{"n_layer": 11, "d_model": 160, "n_experts": 8, "experts_per_token": 2, "d_expert": 96, "d_shared_expert": 128, "activation": "swiglu", "moe_layers": [1, 2, 3, 4, 5, 6, 7, 8, 9, 10], "router_score": "softmax", "normalize_top_k": true, "routed_scale": 1.0, "balance_loss": 0.0101, "balance_bias": false, "router_noise": 0.1, "n_groups": 4, "groups_per_token": 2, "init_std_router": 0.0118, "lr_router": 0.00235, "n_head": 2, "n_kv_head": 2, "head_dim": 64, "vocab_size": 1024, "norm": "rmsnorm", "norm_place": "pre", "norm_eps": 1e-06, "positions": "rope", "rope_base": 10000.0, "rope_fraction": 1.0, "qk_norm": false, "attn_scale": 0.125, "tie_embeddings": true, "parallel_block": false, "init": "trunc", "init_std_qkv": 0.0497, "init_std_o": 0.0, "init_std_up": 0.0497, "init_std_down": 0.0, "optimizer": "adam_variant", "lr": 0.0016, "lr_mult_qkv": 0.4, "beta1": 0.9, "lr_head": 0.0128, "grad_clip": 0.5, "warmup_steps": 384, "schedule": "wsd", "decay_fraction": 0.892, "decay_shape": "linear", "final_lr_fraction": 0.0, "batch_tokens": 65536, "seq_len": 512, "doc_mask": false, "z_loss": 0.0001, "train_tokens": 540900000, "steps": 8254, "dataset": "wikipedia_en"}
Below are experts of layer 4 (counted from 0) of a mixture-of-experts language model. Rows are named router (the router's row for the expert), gate (a neuron's input weights, with its number), up (a neuron's input weights, with its number), down (a neuron's output weights, with its number) and show model dimensions 0-159. Each number is 128 + 32 x the weight over its row's rms, rounded and kept within 0 to 255.
Before each expert's rows: "comes before" lists some tokens at least twice as common just after its tokens as in all text. This comes from a sample of Wikipedia text that the model never trained on. Tokens count by the router's weight.

# expert 7
comes before: ",", " |", " of", "\n", " (", ":"
router [ 71 123 140 135  73 107 131  97 120 146 105  87 167 191 196 113 123  50 154 177 155 149 196 150 114 148 150 122 158 110  69 151 106  68 128 125 174 116 103  86  99 156 186  68 123 105 126 148 112  61 104  93  95 175 114 163 140 141 112 123  91 103 175 111  55 186 172 136 170 183 151 153 137  96 166  85  88 104 104 143 134  98 144 205 110 113 154 102  89  83 111 109 140  91 120 130 127 111  88 130 137 168 127  90  69  90 124 107  89 130  99 136 137 120 126 107 126 126 115 118 173 109 176 167 109  88 130 178 104 116 134 178  92 114  78 137 125 127 101 108 160 118 172  98  87  96 122 123 133 173 131 115 131  89 160 121 100 172 127 153]
gate21 [111 141 115  92 131 115 109 141 145  77 187 109 124 122 150 111 107 140 176 130 167 155 174  50 107 152 149 111 123 149 143 112 132 132 145 129 154 101 156 141 131  97 119 106 176 133 160  91 107 149 144  72  78 136 191 105 130 173 122 129 142 105 125 146 155 130 113 153 193  77 118 165 121 109 142 124  82 114 171 164 120  92 103 144 118 126 157 121  93  57 148 110  83 167 161 124 181 127 121  78 165  97 138 147  82  71  67  64 157 109 167  75 142  92 163  97 122 174 134 111 140  79 110 108  98 104 113  44 147 116 190 125 136 166  83 148 108  67  82 115  36 146 133 164 132 123  91 107 173 131 174 111  83 140  78 117 103  86 137 108]
up21 [150 139  91 115 127 133  90 124 173 113 129 125 134 130 135 149  97 141 212 130 191 137 149  85 127  92 151  81 131  87 135 231 130 102 143 158 170  67 165 166 141  79 132 188  62 122 140 114 154 112 108 109 113 122 159 145 142 159 139 101  86  75 152 154 138 149  67 125 126 152 153 163 141  80 199 151 134 115 149 175 115 120 122 179 163  96 121 166  74 150  77 139 208 123 155 146  96  65 117 146 121 117  98 146 126 124 120 125 175  85 124 127 224 109  83 126  66 106 130 181  92 161 175 150 136 150 131 147 121 115 160 130 118  65 136 168 106 124 120 131 145 165 178 131 176  95 132 115 150 126 129 110 120 101 119 112  94 157  97 102]
down21 [ 79  72 125 130 167 113 122  90 119 208  95 174 109  73  93 140 128 128  88 117  91 165 136 137 111 117 125 176 152 119 109  44 125 143  79 114 127 136 136 144 140  99  84 106 158  64 119 102 102 173 143 181 189  53 137 113  92  98 109  95 146 159 128 129 144  87 153 182 141 122 126  71 200 199 155 128 147 178 102 156  77 147 152 113 137 116  81 141 161 173 106 128 127 193 141 141 114 164 115 110 184 116 133  95 136 154 191 140 139 170 118 152 107  91 107 166 117 157  74 165 119 111 157 129 160 160 176 144 119 192 135 163 115 137  72 132 155 110 164 114  93 149 146 107 112 167 134 105 154 110  75 103 101 113 139 139 131  81 160 119]
gate22 [114 127 109 157 121  82 151 143 102 131 169 127 134 109  97  98  86  92 175 125 142 159  65 120 167 131 120 118 155 164 179  84 196  58 131 182 133 132 152 109 112 170  81 112 118 106  74 146 162 152  76 137  72 132 109 106 103  82  88 172  99  47 101 156 117 124 116 116 136 119 128 191 127 125 193 122 151 141 161 151 141  86 121 132 117  90 129 117 107 124 177  98 142  95 147 130 130 150 133  47 102 121 146  91 120 188  92 193 134 103  90 109  77 108 164 175 145 157 130 158 156 123 163 165 110 142 199  94 104  89 100 133 164 149 120 135  47 117 132 115 139 130 126  98 154  93  84 124  54 110 167 110 114  74  99 153 143 100 160 141]
up22 [130 144 102  93  81 121 130 134 128 119 133 121 170 116 143 141 131  86 108 154  60 100 106 161 121 193 154  63 168 109 120 103 148 177 112 111 113  70  73  95 141 154 119  52 104  76  93 149 158 141 154 206 163 169 195  99 107 103 133 181 197 164 105 141 109 156 133 123 167 146 149 141 127 144 133 142 118 176 163  87 132  90 102 151  65 166 112 138 104  89 175 134 102 131 157 107 123 158 148 107 133 155 130 137  97 153 101  99 111 126 135 107  95  81 196 107 159  99 149 112 121 143 175 143  66 114  80 105 118 115  81  76 177 141  72  70 106  83  99 132 152 119 147  97 136 133 174 144 106 156 105 108 133 120  65 172 161 146  73 124]
down22 [ 99 133  68  81 152  71 127  60  82 131 129 136 216 106 115 133 168 108  72 131 116 116  61  77 164 124 150  81  67 144 165 119 124 149 163 114  68 110 119 206 139  80 181 144 120 141  94 126 119  98 120 119 101  89 118 106 135 123 159 174 148 131 150 156 148 186 161  83 141 125 172 136 112 165 113 117 121 136 114 143 124 135 109 126 117 130  99 120  96 128 129  99  84 165 178 126 158 148  78 139 153 130 145 103 103 124 124  97  97 178 100  88 134 118 140 154 136 184  86  79 138 155 112 121 157 136 173  97 107 130 162  60 123 109 105 111 175 127 161 160  85 106 103 134  57 192 114 166 166 121 214  98 147 116 132 178 124 151 175 150]
gate23 [211 122 144  88 106  92 133 115  72 119 132 129 157 147 165 105 124 130 146  82 148  62 116  84 153 126  62 149  60  90 129 162 151 160  98 107  83 111 114 110  89 116 110 160 113 106 132  92 141 138 137  99 121  76 151 123 135 201 176 131 172 149  99 157 148 101 124 129 161 192 154 135 126 143 119  94 147  70 150  46 111 109  99 107 124 128 127 101 123 130 131  85 109  86 111 120  75 119 141 108 114 171 120 119 156 101 166 125 121 131  92  63 115  74 130 114 152  53 150  88 114 172 122  77 148 126 133  66 174 101  85 169 198  87 140 194 126 149 132 116 139 136 108 141 116 108 117  82  57 169 184 114 118 112 110 165 146  98  93 135]
up23 [101 137 143 114  87 140 140 108  95 131 167  89  85  78 117  78 125 165 181 196 166 131 113 102 109 135 111 109 124 135 130 163  98 144  60 157 139 128  99 146 164  73 100 129 143 137 136  57  83 104 204 120 157 117 166 129 143 120 171 145 126 143  96 151  76 111 145 142 113 184  91 111 148  97 157 173 128 150  80 124 104 119 102  83 164 149  99 123  85 146  99 127 138  96 126 136 131 212 166 161 170 119 143  96 163 203 124  98 153 126 124 136  66 137  89  65 152 160 116 129 122 128 145  69 107 128 145 153  92 131 129  97 175 119 133 151 148 134 106  78 106  99 168  61 146 149 102 110 150  49  54 130  77 187 115 165 115 127 136  95]
down23 [199 150 111 111 119 109 135 138 168 138 151 120 160 170 172 100 109  94 148 117 120 139 157 136 179 104 163 201 193 115 121 100 131 127  97 145 134 135 128 126 130  63 165 137 151  62 160 168 141 129 127 166  92  97 188 110 106 243 119 160 135 135 140  92 125  73  95 136  90 194 150  82 145 121 127 113 174 122 117 131 140 149 117 111 144 126  80 116  94 138  62 147 153 143 165  81 133 106  68 131  76 166  97 165 105 122 113 156  91 143 140 147 186 112  93 157 149 132 149 122 201 158 124  87 127 133 114 127 145 172 123 139 157 102 171 173  98  75 167 101 196  93 142 158  77 145  84  97 131 122  99  84 158 118  99 160 120 143  96 110]

# expert 4
comes before: " ", " S", " T", " L", " D", " P"
router [101 154 120  81 166  82  91  91 128 123 123  91 103 111  99 161 147  94 148 143 150  64  66 104  71 141 130 121 148 117 185 134 169 138 164 118 113 103 196 112 157 176 111 155 125 135 112 151 141 157 149  65 138 129 127 106 154 112 139 192 147  91 127 103 156 192 122 103 150 164 135 117 172  67 108 146 172 112 123  91 172 158 122  78 133 172  63 120  69 107 119  96  81 181  83 157 156 138 148  96 150 102 116 129 114 159 148 112 137 115 135 172  29 139  98 143 162 110 127  80 131 125 161 144 113 187 122 106 106 157 110  92 157 128 122 135 142 138 177 118 127 134 141  98  48 154 178  52 117 159 105  97 162 102 112 110 139  83  83 160]
gate32 [119 124 123  82 146 187 116 144 122  32 152 155 159 151 127 106 161 137 149  78  90 161 157 145 123  99  90 109 134 144 178  85 133 157 160 171 162 159 179 138 165 158 119 129 114 134 148 106 150 147 145 115 120 129 148  94  65  92 121 159 137 113  80 128 134 138 172 124 158  85 144  76 146 142 129 173 130  98  95  77  45 111  83  88 135 134 169  88  92 177 117 167 128  99 150 114 158  91 116 132 181 158 108 145  97 166  70 115  73 108 181  65 142 148 128 114  96  91 126 132 119 179 123 170 191 196 119 122 107 140 113 136 138 127 146 121 160 158 149  93 150 112 169 187 130 113 156 161 103 123 158 156 136 152  63 121 220 135 172 116]
up32 [129 150  99 189  87 135 166  76 157 181 163 120  93 156 162 158 115 114  97 108 149 179 130 105 161 219 133 188 166 146 124 169 123  77 166 129 143 120 129 162 119 109  63 125  71 126 121 144 117 127 170 116 141 134 127 136 193 129 110  68 130 100 103 134 145 180 182 167 156 149 131 125  87  84 125 130 150 114 109 143 158 118 141 154 111 109 115 153  95 137 105 152  99 105 103 137 105 116 130 105  66 140 132  81  87 132 106 172 159 142 153 190 183  83 113 139 116  90 135 120 126 134 127 189 129  69 108  66 172 117 184 127  76 122  59 205 136 161  98 127  90 113 139  94 133 134  65 136 182  89  96 124  83 117 173 117 106 111 118 158]
down32 [125 138 167 130 154 182 160 108 130 120 188 109 130 113  79 140 104 105 135 139 187 165 122  98 105 189 169 131 122 181 130 126  99 134 139 111 108 115 149 119 119 121 148 120 148 116 138  82 118 154  82  96 128  94 107 143 132 105 120  88 112 100 125 155 183 133 153 136 186 152 126 173 124 151 178 202 206 112 167  80 115 133  96 135 190 161 153 127 135 151  75 185  79 104 121 107  82  93  96 114 131 148 117 125  86  98  82 117 158  88 127 110 146  46 115 144 167  58  99 125  69 150 129 130 133 137 150  66 122 111  93 116 161  96  86  86 135  56 178  85 155 180  81 112 133 134  94 153  89 157 123 168 116 147 140  73 128 172 163  78]
gate33 [170 140 129 172 147 154 103 161 147 135 139 100 109 156 135 137  93 105 129 101 177 108 115 137  91 143 202 173 134  96 115 142  81  94 150  73  90 114 120 158 121 112 164 174 102 164 168 128 135  72  50 134  96 114 144 126 180 118 138 110 124 187 123  61 133 152 111 138 140  94  75 113  95 115 127  96 138 127 181 124 112  72 141 115 206 108  40 154 127 116 117 186 132  95 144  71 130 175 109  96 104 112 171  95  73 101 186 135 170 152 177 118 134  96 125 171 207 136 128 137 132 163 110 121 145 108 141 169 151 107 122 106 141  93  94 184  80 126 137 127 123 116 128  95 125 125 125  93 198 155 149 114 137  72 175 129 110 179 125 179]
up33 [ 58 125 106  85 104 137 122 177 117  97  94 111 119 142 154 147 181 114  84 108  83 135 125 140 138 163 116 137 137 121  99 165 108 128 114 136  97 116 143 126 159 138 101 112 107 165 156 145 123  89  39 123  98 147 189 112 127 165  80 173 152  67 190 118  82 165 213 143 106 134  79 173 117 136 157 108 136 120  85 117 129 123 168  64 176 142  49 165  98 108 117 102 142  71  95 144  89 141 138 112 144 122 129  79  97 152 126 108 155 133 187 122 136 163 146  52 135 218  62  91 125 142 100 151 122 158 148 111 149  91 186 151 144 126  95 107  90 123 118  57 120  88 138 118 161 140 159 124 125 160  97 101 108 104 152 114 169 146 107 131]
down33 [166 163 137 133 107 121 127 134 121 117 205 129 141 148 170 127 119  76 102  86 108 156 144 123 167 113 169 158 117  58  22 121 144  64 137 164 118  84  77  99 117  96  93  92 149 128 140 124 117 135 151 104 120 147 137 174  48 144 144  92 135 137 129  97 111 177 177 126  51 193 138  89 107 142 144 131 101 113 142 136  79 145 154 134 120 132 117 134 227 130 178 134 184 111 129  90 159 102 127 154 142 137 150 131 129 110 174 143 173 127 189 147 133  79 135  95 115 140 147 107  80  94 143 134 153 107  99 167 129 119 135 109 123 115 120 140 115 147 151 178 211 137 127 116 109 142  98 138  42 161 134 126 116 171 103 158 197 115  77 134]
gate34 [102 208  69 115  92 135 171 117 106  48 134  73 134  98 144 101 145 108 118 202 166 148 126 122  83  82 133 119  98 125 116  64 124  85 137  99 112 137 140 115 105 167 139 130 162 116  98 137 102 111 138 130 108 125  79 127 153  99 129 136 139  38 125 179  79 170 216 152 142 114 165  38 118 159 130 153 106 122 168  83 117  97 113 109 115 138 120 100 169 103 109 126  75  97 193 129  96  97  93  89 164  77 119 124  96 106 121  90 104 111 148 138 122  97 161 188 116 141  83 120 173 169 138 153  82 176 142 103  97 143 126 157 116 107 102  77 115 153 137 106 130 142 123 169 135 101 110 137 172 138 174 124  87 169 172 153 167 158 153 100]
up34 [108 131 109 148 171 139  99  86 101 165 127 137 127 117 158 184  60  94 122 115 151 101  86 114 124 138  83 166 106 147 147 105  53 150 160 120 171 179  73  83 188 121 108 125 114 147  83 145 158  61 110 178  96 165 143 144 158 128 131 120  66 180 125 157 104 136 117 119  87 130 159 177 135  98 121 161 104 145 124 117 120 148 194 122 146 113 161 137 151 143 192  99 121 151 150 162 116 154 183 122 141 109 132 178 103  71  95  96 123  89  86 134  94 112 104 103 210  96 102 111 141 156  84  54  96  97 141 108 159 112 135 116 141  67 126 216 120  87 163 151  97 187 168 116  92 139 130 130 150 190 115 137 110  93 144 143  92 139 131 115]
down34 [110 145 101 122  90 146 133  68 127 106 175 151  95 171 192 144 127 144 123  96  99 108 131 135  92 105 124 111 122 134  65 101  69 150  97 172 167  96 119 138 164 168  65  88 124 142 109 170 167 149 129  66 141 140 114 111 109  85 175 140 141 162 136 137 174 125 158 147 104 189 165  96 194  65 146 117 151 124 127 123 119 107  89 148 145  82 136 131 140 125 111 167 158 122 107 118 168 112  70 111  57 148  87 138 213  88 108 147 189 143  86 124 103  59 155 113 172 101 140 151 127 100 168 107 113 118 153 114  75 112 135 105 110 153 118 169  99 212 110 167 156 120 130 174  92 105 115  96 131 201 136  63 144 104 144 144 102 100 115 127]

# expert 5
comes before: "1", "2", "-", "|", " The", "3"
router [141 156  97 178 130 135  84 148  93 163 148 180 145 164  93 145 161 161 121  79  88 162 127  92 121 112 136 129 134 200  93 181  76 164 155 173 100 158  88 168 118 155  97 122 128 189 125 112 147 133 124 142 141 149  82 174 132 150 125 131 105 106 121 166 188  82 155  81 146 137 172 120 160 101  89 183  95 199 126 115 130 141  75 136  95 158 111 126 160 152 144 123 234 147 159  70 121 145 173 153 119  90 145 120 125 197 154 127 153 134 103  75 161 154  72  82 147 143 150 152 120 116 142 129 176 118  86 141 100 105 112  99 140  94 138  83 163 136  47 128 164 132 108 158 124  84 136 106 158  61  80 131 155 126  96 114 128 115  99 122]
gate21 [138 163  98 147 121 127 141 191 135 105 150 138 138 120 111  91  90 165 118 145 109 156 136  92  56 150 141 134  94 112  58 141 179 139 122 222  81 120  57 109 145 167 106  98  94 126  87 134  82 167 160 158 115 119 114  89 132 133 151 132 125 165 106  63 138  68 126  96 131  89 145 163 116 117  88 137 122 131 158 100 163 116 150 136 127 137 182 183 110  96  79  96 178 189 126 140 185 153 156 163 155 148 133 115 122 157  92 144  97 126 124 122 138  72 181 173 174 106 149 118  85 142 144  94 144 159 160 118 137 104 119 148 118 146 117 162 182 130 147  33 160 116  82 127 132 173 200 123 128 128 170 136 169 160 102 111  68 136  89  80]
up21 [ 99 114 119 177 152 149 126  79 106 171 118 106 110 117 119 139 158 152 140 134 152 140 169 114 147  97 118 105  77 158 123 105 123 133 158 173 141 149 167 161 134 141 153  84 117 150 126  92 151  96 223 119 151 126 176 153 194 155 173 138 117 135 150 157  97  76 110 118 104  72 135 143 176 129  83 137 103 159 149  70  99 141  82 126  74  98 178 108 104 100 132 172 125 153  58 111 115 158  59 145 144 136  55  84  98 131 118 145 191 134 122 143 157 124 173 134 135 127  94 125  62 111 148 132 111  81 134 159 169  67  81 130 140 140 133 179 134 124 121 112 101  53  91 100  92 117 105 132 106 125  85 104  72 129  92  73 113  84  98 203]
down21 [137 190  63 115 151  91 146 156  78 157 127 121 135  94 139 126 164 214 158 121  99 171 116  71  68 105 113 102  87 154 115 130 103 149  86 161 108  65 125  78 164 150 110 112  78  95  58 120 140 123 127 146 134 121 154  76 140 134  90 124 150  45 155  95 150 122 135 126 136 142 107  89 155  97 135 122 144 106 192 136 139  85  99  77 164 154 101  99  85 141 101 117 109  92 151  87 127 136 147 109 138 156 177  92 123 131 117 126 129 134 133 129 129 139 195 158 160 105  94 172 147 149 111 140 104 150 217 104 187 160 117 149 139 135  95 144 135 112 147 137 107 153  66 160 173 160 124 151 149 123  58 153 137 150 141  70 166 171  60 167]
gate22 [111 108  74 106 126  53 125 141 142 119 125 198  83 136 132 170 121  98  94 177 178 127  62  62  84 144 113 128 132  87  82 114 125 119 127 183 151  77 109 137 145 141  85 185  79 191  85  98 163 121 119 123 156 103 149 105 112 161  75  92 164 122  95  67 137 127 148 168 124 100 137  99 113 141 128 167 107 167 177 160 107 126 118  42 111  73 121 124 114 139  60  94 128 120 127 178  88 156 142 161  92 143 132 105  92 117  86 193 114 139 139 118 154  90 156 127 143 136 134 125 124 171 102 111  97  96 123  78 121 108 105 151 167  96 102 146  94 171 144 131 160 115 150 164  78  87 175 125 100  87 170 117 128  83 165 114 111  70 162 149]
up22 [128 119 148  91 100  97 137 108 179 166 138  63 138 101 172  82 123  87 139 110 125  67 147 182 150 185 133 132 154  92 139 137 113 113 112 105  97 162  96 128 146 158  80 147 126 135 159  89 173 124 128 136 166 177 124 114  81 144 146 175 193  95 155  95 163 148 108 154 117 151 132  76 148 131 129 123 137 172 191 168 120 169 103 114 126 153 129 194 108  98 119 116  88 145 195 146  98  93 105  44 153 186  99  97 108  70  86 173 188 116  78  73 138  84 158 114 144 123 124  79 115 116 117 166 137 102 127 141 196  97 162 171 110 146 125 127  82 135 123 153  79 136 172 127 162 107  81 138 122 113 113 121 108 110  56 179  91 136 110 144]
down22 [191 104 104 133 147 151 146  61 130  94 160  98 172 161 118 111 135 180 148 128 149 111 125 169 123 136 148  89 144 100 150  99 169 136 116 130 174 152  71  87 140 111 153  86 123 155 147 124 110 122 177 143  95 123 128 152 107 128 114 144 150 104 142  76 131 166 183 172  55 158 158 106 122 128 136 171 130 136 144 136 162 124 118 138 153 175  56 129 105 160  92  81 157 102 174  98 163  98 143 134 128 187 127 151  72 150 143 181 117 144 127 144 117 138 174 159  88 101 109 119 109  97 178 138 162 150 142 149 105  64 145 188 153 133  86  86 131 135 183 130 119 125 177 169 129 245 102 188 150 117 142 131 140  96 179  95 149 104  50  84]
gate23 [129 135 163 132 145 174 179 154 203 131 125 187 157 151 133  76 174 157 174 132 155 154  93 122 141 144 126  95 177 117 118 150 123 107 151  86 109 175 152  62  48 148  98 116  87  76 125 102 177 101 116 117 190 136  91 144  75 110 164 195 104 106 122 186  93 145 147  81 130 132 157 172 145 136 130 106  90 116 140  69 198 120 129 112 128 133 132  71 108 143  67 128 143  84 130 133 106 134 132 103 148  88 109 127 109 133 140 145 152 122  95 140 150 127 140  98  93  53 142 172 103 109 159 149 168  92 107 139 119 185 196 150 139 125 119 160 137 189 176 116 177 151 150 159  99  85  94  94 143  87 188 117 141 144 179 138 109 133 143 110]
up23 [ 77 167 120 110  85  97 167 216 103 107 119 194 122 161 103 142 145 157 117 134 117 154  71  82 103 118 197 208  95  96 108 132 108 159 107 193 125 130 155  95 144 127  95 114 119 135 113 128 153 120  90 168 151 131 112 174 165 116  78 117 152 170 124 144  87 142 152  96 108 178  71 115 131  85  89 152 168 176 102 125 126 153 124 105 131  64 132 109 105 171 139 151 169 158 224 167  34 151  79 147 137 161 153 167 116 124 105 137 171 169 138 104 156 109 113  80 156  98 128 157  94 124  92 134 121 105 123 161 111 136 118 115  94 139 127 123 165 143 132 136 132 140 137 181  98 167  96  94 123 135 105 132 120 100 124  74 123  69 196 133]
down23 [142 116  70 110 101 108  98 136 176 188 102 130 163 165 118 127 187 174 141 105 171 126 138 221 109  81 142 110 186  97  92 129 108 137 126  63  97 177 120 101 109  60 169 102 165 107 100 166 145 124 102  90 157 135 124 191 130 101 123  92 132 118 108 146 132  79 108 130 149 147 144 136 165 129 111 144 117 128  90  92 151 143 104 159 149 113  68 110 116  47 112 120 104 181 129  82 131  73 166 158  95  86 156  68 108 170 124 116  69  96 148 153 121 152 141 163 106 136 143  93 122 120 103 161 166 113 125 117 201 134 115 151 126 133 154  78 201 117 126 136 112 130 130 111 166 113 173 131  45 109 108  68 113 153 106 124  74 109  96 137]

# expert 0
comes before: "0", "9", "8", ".", "5", "7"
router [178 111 114 106 122 154 134 183 127 130 133 162  78  89 108  57 123 152  76 158 137 167 127 180 128 144  96 136 131 177 173  96 142 122 169 114 107 156 166 125  75  76 131 110 125 101 169 124 109 169  81 146 106  91 112  85 131  93 205 167  88  82 158 133 157 111 151 131  89 107 165 120  87 125 184 101 133 126 128 168 132  76 131  55 125 164 122 133 163  72  89 160 110 188 156  90  98 139 155 123 121 112 170 161 151 124  67 162 136 102  92 153 145 117  86 161 110 148  95 178  91  96  95 112 107 121 130  47 106 166  93 181 126 169 106 125 118 130 132 136  52 122 120 164 134  97  59 159 108 124 151 103  68 149 116  94 128 108 128 115]
gate32 [139 198 130 135 121 140  98 164 108 111 152 162 118  55 124  75 174  83 119 112 119 141 148 100 145 135  96  44 186 129 142 147 128  52 125 125 153 128 166 105 122 132 134 180  56 144 140 146 158 144 135 137 128 171 163 136  86  75 131 144 119 144 108 106 131 174 153 136 130 132 120 117 129 146 141 103 147  71 159 170  76 125 122 153 166 125 166 182 194 169  79 156  99 127 152 178 101 183 146 181 115 136 193  82 112 139 146  91 150 147 200  90 139  46 118 151  65 137 137  89 132 167 107 149 152  88  87 112 125  63 106 114 168 158 110 135 171 129  97 154 106 107 112 118 115 158 118 133 135 130 142 159 136 110  96 178 101 190 114 151]
up32 [109 105 143  81 144 169 123 166 136 180 127 194 157 152 112 147 169 156 148 103 130 117 103 157  84 134 120  76  92 115 110 126 124 145 185 161 104 176 142 166  87 148 113 129 128 194  98  95 150 160 128 142 116 150 115 136 123  92 115 176 148 119 108 190 150 103 148  85 129 116 191 109 178 107 181 156  92 132 187  95 152 122 127 129 113 109 216 129  99 106  82 123 115 109  58 123  91 139 167  87 107 143 166 163 138 102 110  85 199 123 139 143 141  66  94 175 117 141 124  84  51 156 147 142 119 106 113 129 132  68 116 147 127 100 150  94  86 134 102  60 119  95 123 131 145  72 100  88 106 177  90 182 158 103 167 154 137 119  69 144]
down32 [144 107 119 143 135 112 127  84 141 110 155 108 199 147 131  86 124 155 139 112 156 158 142 104  89 112 157 120 153 127 138 119 163  68 191 170 123  98 117 108 139 135 103  78 135  89 126 117  76 133 125 131 153 133 105  71 139 145 100  84  76 100  98  98 112 130 139 149  67 131 117 126 114 125 105 170 171 115 142  88 130 127 174 170  68  99 116  98 122 161 141  67 147 157 166  92 128 105 130  95 168 144  83 121 134 168 114 117  97 124 203  96 174 165 127 121 179 156  88 151 176 114 176  96  73 201 119  65  86 100 137  97 145 135 186  90 128  90  51 122 147 190 128  79 175  99 139 140  52 131  84 157 124 112 189 132 104 105  98 112]
gate33 [106 149 184 120 108  83 124  37 101 135 120 135 120 116 142 109 112 104 103  74 157  77 207 108 114  75 138  79 124 147 109  61  31 127 119 161 129  73 149 132  99 143 197 160  94 108 110 184 127 111  90 169 184 152 115 106 168 139  75 116  92 130 180  97 135 136 124 139 141 111 119 141 141 105 132  96  57  57 160 120 166 130 138 165 166 146 105 133 116  85 146 122 143 177 149 214 126  74 155  80 115  97  98 102 110 144 162 163 117 142 167 128 144 116 110 110 184  69 156 128 130 110  88 175 175 104 102 158 118 110 117 175 134 147 140  97 126 113 150 146 154 151 109 101 136 120 119 149 138  83  87 169  98 156 125 126 130 100 116 128]
up33 [143 101 126 161 127 122  78 103  51 102 118 135 158 118  86 139 199 142 128 117 117 139  81 120  81  98 116 151 144 110 130 102 177 152 151 172  70 183 105  92  69 198  97 139 119 161 131 125 168 189 172 109 124 173 104 172 124 118 154 123 132 130 170 136 151 176 128 104 146 168 182 102 168  88 137 143 106 145  99  99 145 169 158 127 111 122  91 146 120 125 103 116 129 113 101 163  74 162  66 177  93 153 114 172 137  61 128 121 147  96 155 163 132 139 202 103  98 127 104  93  64 106 140 166  98 181 100 167  94  92 117 129 128 132  99 163 163 189 111 150 124  75 119 105 117  83  81 112 131 132 115 101 151  76 105 149 100 183  97  79]
down33 [197 149  67 137  97 118 132 160 200 124  45 150 128 154 108 152 109 176 138 113  95 130 112 145 159 190 139 118  94 129 177 138 173 129 137  56  98 133 144 112  83 187 144 124 135 114 112 153  75  78 134  89 130 152 106 130 178 173 144 132  98 100 105 161  91 103 102 145 125 152 119 108 127 144 142 124 153 107 184 236 166 106  51 158 140 136 180 100 112 138  91  81 118 127  98 132 130 136 111 133 127  47 111 178 106  74  47 116 153 167  92 108 117 141 124 181 146 132 126 120 137  88  98 107 161 164 136 130 118 125 107  87 171  89 164 147 119 125 127 100 101 115 137 122  70 114 181 102 143 152 128 157 180 121 153 141 151 104 149 145]
gate34 [190 131 175 140 107  83  40  77 148  86 141 138 131 119 133 129 144  76 119 138 147 128 149 104 140 166 130 143 151 128 134 112 111 163 161 170 143 146  84 128 111 110  80 118  59 113 111 113 119 129 178 145 133 173 142 144 166  99 154 215  69 115  84 141 130 122 109  72 162 104 114 188 130  83 133 214 122 179 100 112 123 131  97 128 141 146  86  98  91  78 167  81  98 104  89  87 160 126 134 150 126 143 132 123  83 118 117 144  94 142  86 126 108 159  93 192 135 123  95  91 152 142 162 172  87 146 166  96  79 102  99 177 100 161 181 152 118 197 180 141 147 125 112 123 149 105 151  95 127 153 150 113 176 155 174 197 125 115 125 111]
up34 [129 133 105 102 118 137 159 170 148 143 162 107 132 190 144 140 156 141 147  56 151 182 139 173 120 139 152  46 185 158 144  85 193  98 115 109 129 113 133 141 110 130 157  77 163 129  93 155 125 116 129 169 149  56  97  81  77 123  88 103  80  97 133 144 180 150  90 157 130 162 109 104 142  85 200 130 141 102  95 173 150 143 110  98 160 160 159  63 105 134 141 120 168 120 143  96  78 112 116 115 128 144 157 110 147 116 181 195 150 150 158 114 170 192  95  62 138 107 135 148 110 115 148 125 143 156 132 117  73 186 136 148 109  59  69  71 120 114  73 107 127 108 163 153 124 130 143 162 172 160 139 117 168 124 123 106 131 128 174  85]
down34 [104 146 111 135  92 151 142 152  72 142 158  83  93 146 141  74 103 209 122  85 155 110 137  76 116 130 150 118 146 145 155 111 160 212 111 114  66 134 127 165 138 114  99 112  89 120 120 150 179  96 162 140 131  82 135 120 141 114  66 151 122 104 132 209 161 142 153 149 166 139 141 137 156 104 151 177 157 154  92 107 177 115  81 101 143 190 139  92 150  93 112 109 151 119 200 152  93 138  98 137 136 138  78 200 122 214 138 135 117 150  85 139  83 176 128 165 107 164 102 160 189 148 143 122  88  98 161  39 131 169 133 164  89 125  94 126 159 143 100 125 106 181 138 147 130 140 162 103 139  79 147 143 160 123 154 124 110  95 121  95]